{"n_experts": 32, "experts_per_token": 1, "normalize_top_k": false, "balance_bias": false, "norm": "layernorm", "optimizer": "soap_variant", "lr": 0.00264, "beta1": 0.95, "batch_tokens": 65536, "train_tokens": 391500000}
Below are experts of layer 7 (counted from 0) of a mixture-of-experts language model. Rows are named router (the router's row for the expert), down (a neuron's output weights, with its number) and show model dimensions 160-199. Each number is 200 + 40 x the weight over its row's rms, rounded and kept within 0 to 999.
After each expert's rows: a language model's description of what the expert responds to. This comes from a sample of Wikipedia text that the model never trained on.

# expert 12
router,214,239,202,193,156,119,193,197,197,236,274,219,158,165,229,167,222,200,196,237,176,211,129,168,237,198,134,183,236,202,243,193,168,240,251,228,230,194,113,208
down0,189,131,209,223,249,176,167,190,145,255,265,231,252,272,176,138,143,182,100,257,216,176,230,171,178,245,228,159,180,269,207,253,202,220,253,269,244,185,139,189
down1,112,114,228,218,252,225,237,282,281,234,182,261,195,214,204,238,196,225,169,206,183,195,292,134,193,150,177,152,134,200,234,159,195,199,214,165,181,248,300,250
down2,150,228,194,162,181,189,225,241,272,201,217,165,234,255,195,256,241,219,189,215,233,197,172,244,161,232,206,213,208,193,214,178,228,216,139,207,235,170,212,192
down3,185,242,172,100,224,159,157,215,195,180,132,121,193,263,149,148,141,177,246,200,263,198,232,183,211,220,249,186,231,271,199,140,185,171,212,150,191,205,157,202
down4,244,205,187,198,187,158,168,184,206,158,120,233,200,215,145,224,256,227,237,139,226,162,232,214,200,122,218,170,212,198,183,264,239,295,192,142,191,211,189,171
It responds to: Name words after of, St or Saint, royal and religious titles, such as Church of St Mary, Court of Queen's Bench, Sir, Lady.

# expert 0
router,263,199,209,268,184,196,204,245,125,229,231,239,164,182,215,145,163,220,168,215,184,158,167,210,194,234,175,219,199,176,206,234,170,235,254,144,227,134,120,209
down0,174,145,187,311,165,222,250,189,259,235,185,285,280,205,290,246,210,213,194,152,139,147,185,217,192,140,187,194,226,185,234,231,176,217,121,151,177,124,181,205
down1,144,207,124,211,209,199,230,200,229,143,309,242,235,226,214,182,157,176,173,177,100,174,212,178,165,147,234,204,211,161,194,227,204,207,160,105,207,246,187,220
down2,206,190,153,194,238,212,204,222,201,204,173,110,209,227,182,158,226,184,223,196,189,284,187,204,233,263,193,195,307,216,279,257,239,186,197,213,209,166,175,230
down3,323,249,157,210,148,147,226,192,230,173,250,177,169,244,92,203,173,208,179,129,189,218,264,158,166,248,147,193,155,197,215,190,240,233,180,205,274,188,189,241
down4,185,183,186,203,214,192,166,184,172,184,228,206,264,250,256,168,200,144,241,171,240,255,206,156,176,150,224,213,151,231,188,179,182,227,198,146,224,176,185,269
It responds to: Verbs, participles and predicate adjectives after is, not, also or as, such as known, called, considered, said, due, such.

# expert 18
router,224,201,256,217,181,167,159,190,173,227,244,214,162,118,229,178,208,263,158,261,150,251,141,192,217,185,178,181,278,159,187,204,200,203,241,190,264,171,157,254
down0,180,204,151,161,194,268,192,257,203,230,160,202,184,242,193,207,185,189,229,247,218,199,283,181,242,183,159,114,203,230,216,264,206,197,235,151,165,212,216,194
down1,276,182,203,115,154,259,145,248,196,216,255,216,174,118,227,226,237,131,239,285,211,222,225,168,195,159,242,287,206,208,115,274,195,195,174,225,201,212,160,188
down2,257,216,205,235,196,169,161,150,245,144,126,179,226,189,236,179,207,183,206,194,280,133,185,175,165,149,252,175,187,211,208,129,229,244,213,155,201,204,140,181
down3,219,151,187,247,273,256,175,226,193,177,284,158,237,215,237,212,229,136,150,166,158,171,257,188,194,238,201,221,215,235,202,184,212,133,128,153,260,235,154,153
down4,148,193,181,239,187,238,177,290,162,190,201,193,181,268,180,172,184,212,266,165,259,175,180,234,193,178,285,259,230,253,220,166,199,233,201,109,134,204,238,155
It responds to: Pipe separators in Markdown tables after a name, code or position, as in El Hierro | 7,846 or GK | ALB |; also some colons and verbs.

# expert 20
router,209,182,239,234,222,186,156,181,148,243,263,230,140,102,241,163,228,269,181,272,170,237,164,207,224,215,200,171,255,188,233,240,224,200,254,193,250,154,153,258
down0,170,211,180,206,203,190,173,178,225,168,125,265,172,136,154,231,261,132,235,213,254,224,207,200,225,220,140,153,199,180,184,200,190,206,227,187,234,205,221,196
down1,205,217,214,198,183,207,143,204,189,175,220,182,177,233,176,326,209,227,272,207,141,210,191,213,207,144,269,213,209,205,225,216,233,214,225,194,151,192,255,141
down2,264,239,235,168,272,213,150,232,224,201,221,208,201,189,188,258,150,164,147,159,188,199,150,206,239,209,211,210,205,209,233,117,191,200,165,249,290,152,191,159
down3,196,219,223,264,257,204,158,296,147,176,241,211,253,142,212,193,203,158,186,187,238,263,222,259,144,198,191,235,287,233,207,221,195,187,177,203,201,189,162,169
down4,211,299,167,211,243,287,193,212,167,219,245,250,251,222,151,151,169,226,228,188,203,232,173,170,203,224,87,247,149,217,261,222,203,155,252,224,188,238,163,201
It responds to: Prepositions like in, of, between after abstract nouns in technical or statistical prose, plus cells and headers in league and election tables (GD, Pts, relegation).

# expert 9
router,220,188,254,227,184,173,165,201,154,219,281,199,151,111,247,185,258,266,151,267,141,240,110,222,223,203,223,185,236,182,222,224,215,198,218,164,252,180,141,251
down0,192,200,219,208,151,249,208,164,209,186,309,179,147,178,144,150,139,136,211,235,221,140,219,223,205,192,203,170,228,197,220,258,221,207,233,217,274,217,145,184
down1,150,189,163,143,185,197,191,146,167,233,238,179,229,153,131,238,175,210,207,90,181,201,208,257,216,233,165,200,244,270,156,149,167,182,215,125,219,226,251,229
down2,190,238,205,234,220,180,134,166,202,277,285,267,221,195,163,182,201,249,211,203,203,204,183,174,166,166,201,227,187,200,191,146,173,255,211,198,241,219,201,218
down3,215,227,100,248,233,169,237,205,193,259,145,226,173,254,291,253,280,224,187,192,203,148,206,246,116,260,120,204,193,208,178,174,199,191,195,225,156,218,228,222
down4,174,222,190,193,218,202,154,189,267,193,205,186,194,183,180,199,241,164,200,241,193,157,215,246,226,155,257,174,248,269,100,169,269,234,198,204,209,149,226,179
It responds to: Table cells holding names, car makes, scores and dates, such as Toyota, Chevrolet, 1–2, TBD, in race results and sports rosters.

# expert 13
router,245,168,218,245,199,148,190,213,169,230,265,240,135,147,247,193,170,226,184,258,200,221,147,223,224,186,202,223,189,143,203,209,177,170,253,147,230,207,170,215
down0,213,190,238,234,179,204,188,163,205,170,310,190,242,191,212,235,161,184,294,284,211,168,196,200,190,252,203,279,219,188,171,197,206,192,192,258,166,211,182,212
down1,138,148,124,190,177,207,242,230,216,169,187,162,155,208,151,221,188,162,124,214,291,215,159,157,185,195,216,228,207,148,188,217,201,129,161,203,248,167,144,176
down2,218,204,245,210,210,143,186,174,189,187,242,188,120,127,189,225,156,241,180,137,205,169,234,214,259,255,259,182,152,185,206,197,190,167,159,199,261,187,161,162
down3,127,253,139,147,147,176,264,228,178,177,235,189,187,187,231,245,160,239,195,183,175,280,157,190,171,218,234,239,210,211,261,170,296,228,210,288,234,154,156,226
down4,203,129,164,226,201,214,156,161,281,194,218,253,309,201,190,111,282,181,156,247,153,186,142,145,158,218,170,207,171,164,167,218,257,234,236,193,228,200,191,230
It responds to: The, possessives like his, its, their, and possessive 's, mostly ahead of ordinals or superlatives like first, largest, own, highest.

# expert 5
router,187,187,276,230,169,174,140,181,169,245,267,219,120,107,249,176,234,272,160,296,178,214,139,210,208,202,181,194,253,157,245,212,207,203,215,163,243,157,163,237
down0,242,197,134,271,216,210,219,198,238,191,201,193,203,194,219,198,147,193,180,187,243,179,210,162,257,179,161,146,192,177,168,280,239,195,225,213,201,186,138,200
down1,125,158,138,243,269,126,197,205,219,227,139,103,188,205,235,194,200,207,226,187,260,237,252,170,249,202,178,180,157,213,296,237,247,230,152,237,176,240,257,210
down2,251,160,131,192,208,243,205,213,240,210,178,224,140,142,146,150,197,186,201,312,252,235,204,143,178,195,304,233,146,249,176,169,265,195,246,172,199,218,242,151
down3,239,166,279,189,166,151,158,210,163,161,169,180,226,172,150,192,247,127,236,181,119,192,192,238,253,168,200,184,211,226,142,203,236,193,150,248,199,230,165,193
down4,247,193,141,165,194,204,251,261,166,202,226,153,190,207,136,186,184,167,205,157,224,198,163,98,204,152,164,186,261,152,213,211,310,208,196,217,237,198,185,199
It responds to: Prepositions heading a verb's or noun's complement (support for, research on, against, until), plus line breaks near section headings and early/late.

# expert 16
router,191,201,266,236,205,175,158,194,168,233,254,198,135,128,221,165,198,267,168,271,130,244,131,236,229,200,200,194,233,137,234,226,210,197,241,166,237,186,155,262
down0,212,195,207,188,293,223,203,232,248,177,184,219,171,186,232,224,191,152,162,139,212,198,212,166,174,207,177,189,186,174,257,225,225,201,169,136,204,121,204,250
down1,237,182,154,193,169,209,199,214,227,145,178,264,177,189,161,273,215,265,191,165,170,212,182,268,214,254,160,145,194,146,238,185,222,209,256,192,179,283,127,159
down2,169,125,261,191,224,190,252,177,108,144,265,130,197,261,189,215,224,135,147,205,162,152,168,211,152,163,207,234,274,138,179,244,216,221,149,129,174,238,291,219
down3,175,219,210,247,164,204,172,211,244,254,244,313,188,164,192,232,202,142,234,207,258,207,222,233,184,190,217,193,164,140,271,165,246,185,225,97,139,157,177,220
down4,165,198,217,184,147,210,188,178,163,177,212,224,152,177,183,129,199,249,179,171,257,173,242,185,168,175,221,206,221,199,333,221,162,217,202,271,165,158,239,219
It responds to: Mixed group: label and place names like Midwood, Boston, Brooklyn, Baidu, plus line starts, articles and table cells after section headers.

# expert 23
router,213,200,262,245,187,179,138,193,150,239,243,196,126,108,213,176,216,275,171,269,144,224,126,228,219,209,212,195,254,191,249,219,217,207,245,175,254,177,164,270
down0,157,209,221,149,180,175,231,196,190,196,169,204,191,226,127,205,136,181,228,163,175,266,199,136,192,211,224,163,163,190,159,161,239,294,240,191,207,287,210,167
down1,245,139,182,258,187,201,197,203,182,225,203,167,204,244,229,217,209,193,181,186,136,238,275,221,152,259,172,168,183,171,210,214,182,261,165,196,207,178,184,201
down2,195,151,189,199,219,147,188,260,136,152,162,151,186,108,211,197,127,215,160,228,175,220,156,128,196,251,125,207,224,130,167,207,255,243,177,182,197,235,173,158
down3,100,248,231,174,182,190,175,281,171,206,201,194,243,229,213,239,196,258,189,226,221,163,214,280,172,254,195,133,193,230,124,216,203,175,211,243,237,168,159,239
down4,149,206,139,259,227,200,108,193,235,229,235,132,212,204,159,152,175,246,165,159,219,185,217,229,166,266,225,186,221,147,140,189,222,211,152,191,176,175,250,246
It responds to: Word pieces inside place, proper and foreign names or compounds, such as B-ingen, W-ander-ing, Taka-lik, base-load, plus direction words like South and West.

# expert 14
router,209,195,201,222,223,136,193,241,156,244,189,249,163,176,304,223,182,208,167,213,181,198,194,200,193,193,183,208,195,207,194,223,215,258,233,185,188,229,142,231
down0,152,217,225,171,229,214,283,136,235,226,189,158,154,255,202,232,175,132,199,217,226,224,178,238,218,123,248,200,203,143,327,136,215,129,234,161,260,285,153,200
down1,178,309,106,221,197,272,164,157,227,234,172,293,197,230,192,291,218,221,227,188,153,306,291,200,161,186,191,217,197,218,220,217,214,233,197,265,118,258,245,269
down2,206,149,170,234,234,238,137,149,208,124,199,144,216,220,275,195,208,192,203,171,247,165,193,147,268,214,166,153,191,146,200,226,184,155,189,168,194,233,284,160
down3,197,129,231,172,209,304,186,204,236,171,262,213,216,151,226,235,227,219,180,123,226,278,259,191,200,188,176,200,205,191,196,254,224,251,293,189,153,147,192,182
down4,247,226,251,231,243,213,216,195,220,217,174,191,214,173,157,249,132,133,125,267,146,217,191,150,193,197,246,234,176,245,165,208,301,165,198,232,265,232,193,178
It responds to: Surnames and surname fragments after a first name in cast lists, sports tables and credits, such as O'Brien, Jones, Smith, Preece.

# expert 27
router,215,202,252,255,210,181,149,211,150,229,254,205,133,133,229,180,235,254,169,273,177,229,164,209,208,173,190,181,257,153,230,229,212,216,244,190,263,178,154,231
down0,227,206,219,225,301,257,271,250,142,128,175,163,215,190,245,157,228,152,189,207,180,301,169,100,127,190,262,277,234,219,223,195,189,192,232,225,199,194,169,213
down1,204,248,204,228,197,152,202,191,204,153,135,277,244,212,168,234,224,161,169,163,265,325,238,133,216,169,199,184,174,132,246,167,161,193,158,231,295,144,143,236
down2,248,183,200,239,175,158,241,250,223,158,195,210,141,153,258,231,206,167,227,215,163,146,181,128,278,192,241,160,209,184,173,238,207,176,207,210,173,251,159,153
down3,243,187,160,200,249,216,249,190,266,204,218,177,168,218,200,191,210,224,147,152,225,203,171,186,231,194,181,205,256,209,176,132,270,230,267,156,223,221,127,244
down4,218,205,202,112,284,150,152,241,229,196,223,161,162,212,244,219,274,269,236,196,120,138,262,277,263,261,246,246,148,161,185,234,188,138,230,198,153,263,157,125
It responds to: Last word or piece of a multiword name or term, often in lists, such as herring gull, fiber optic, Historical Society, carbohydrate.

# expert 25
router,198,181,271,230,215,175,155,216,175,228,252,202,151,138,225,164,214,261,186,283,158,212,154,212,204,217,184,179,236,192,252,262,219,212,225,176,258,176,157,238
down0,156,220,195,109,189,187,90,185,214,176,145,213,174,173,259,148,176,199,206,219,169,155,175,201,226,223,233,201,108,223,182,181,195,208,224,181,171,226,191,180
down1,290,188,232,183,225,237,139,197,240,257,200,123,247,143,255,165,203,130,214,242,225,251,265,134,217,173,165,267,135,232,222,216,147,163,236,267,160,206,165,220
down2,290,179,196,173,149,248,179,235,220,165,267,270,313,143,239,153,197,145,227,128,140,255,309,167,263,172,213,238,204,178,240,223,162,183,174,179,141,244,225,200
down3,198,151,219,193,225,229,205,194,161,181,133,206,215,216,226,172,192,248,197,98,265,177,180,183,213,207,266,200,142,241,175,242,254,216,149,233,197,196,216,191
down4,170,154,188,209,262,159,192,222,199,65,185,249,149,176,266,198,299,239,173,222,261,200,144,163,200,251,173,233,221,200,180,182,188,127,275,244,220,155,223,219
It responds to: Prepositions, articles and action verbs that take an object, such as providing, provide, helped, obtain, using, with, by, a.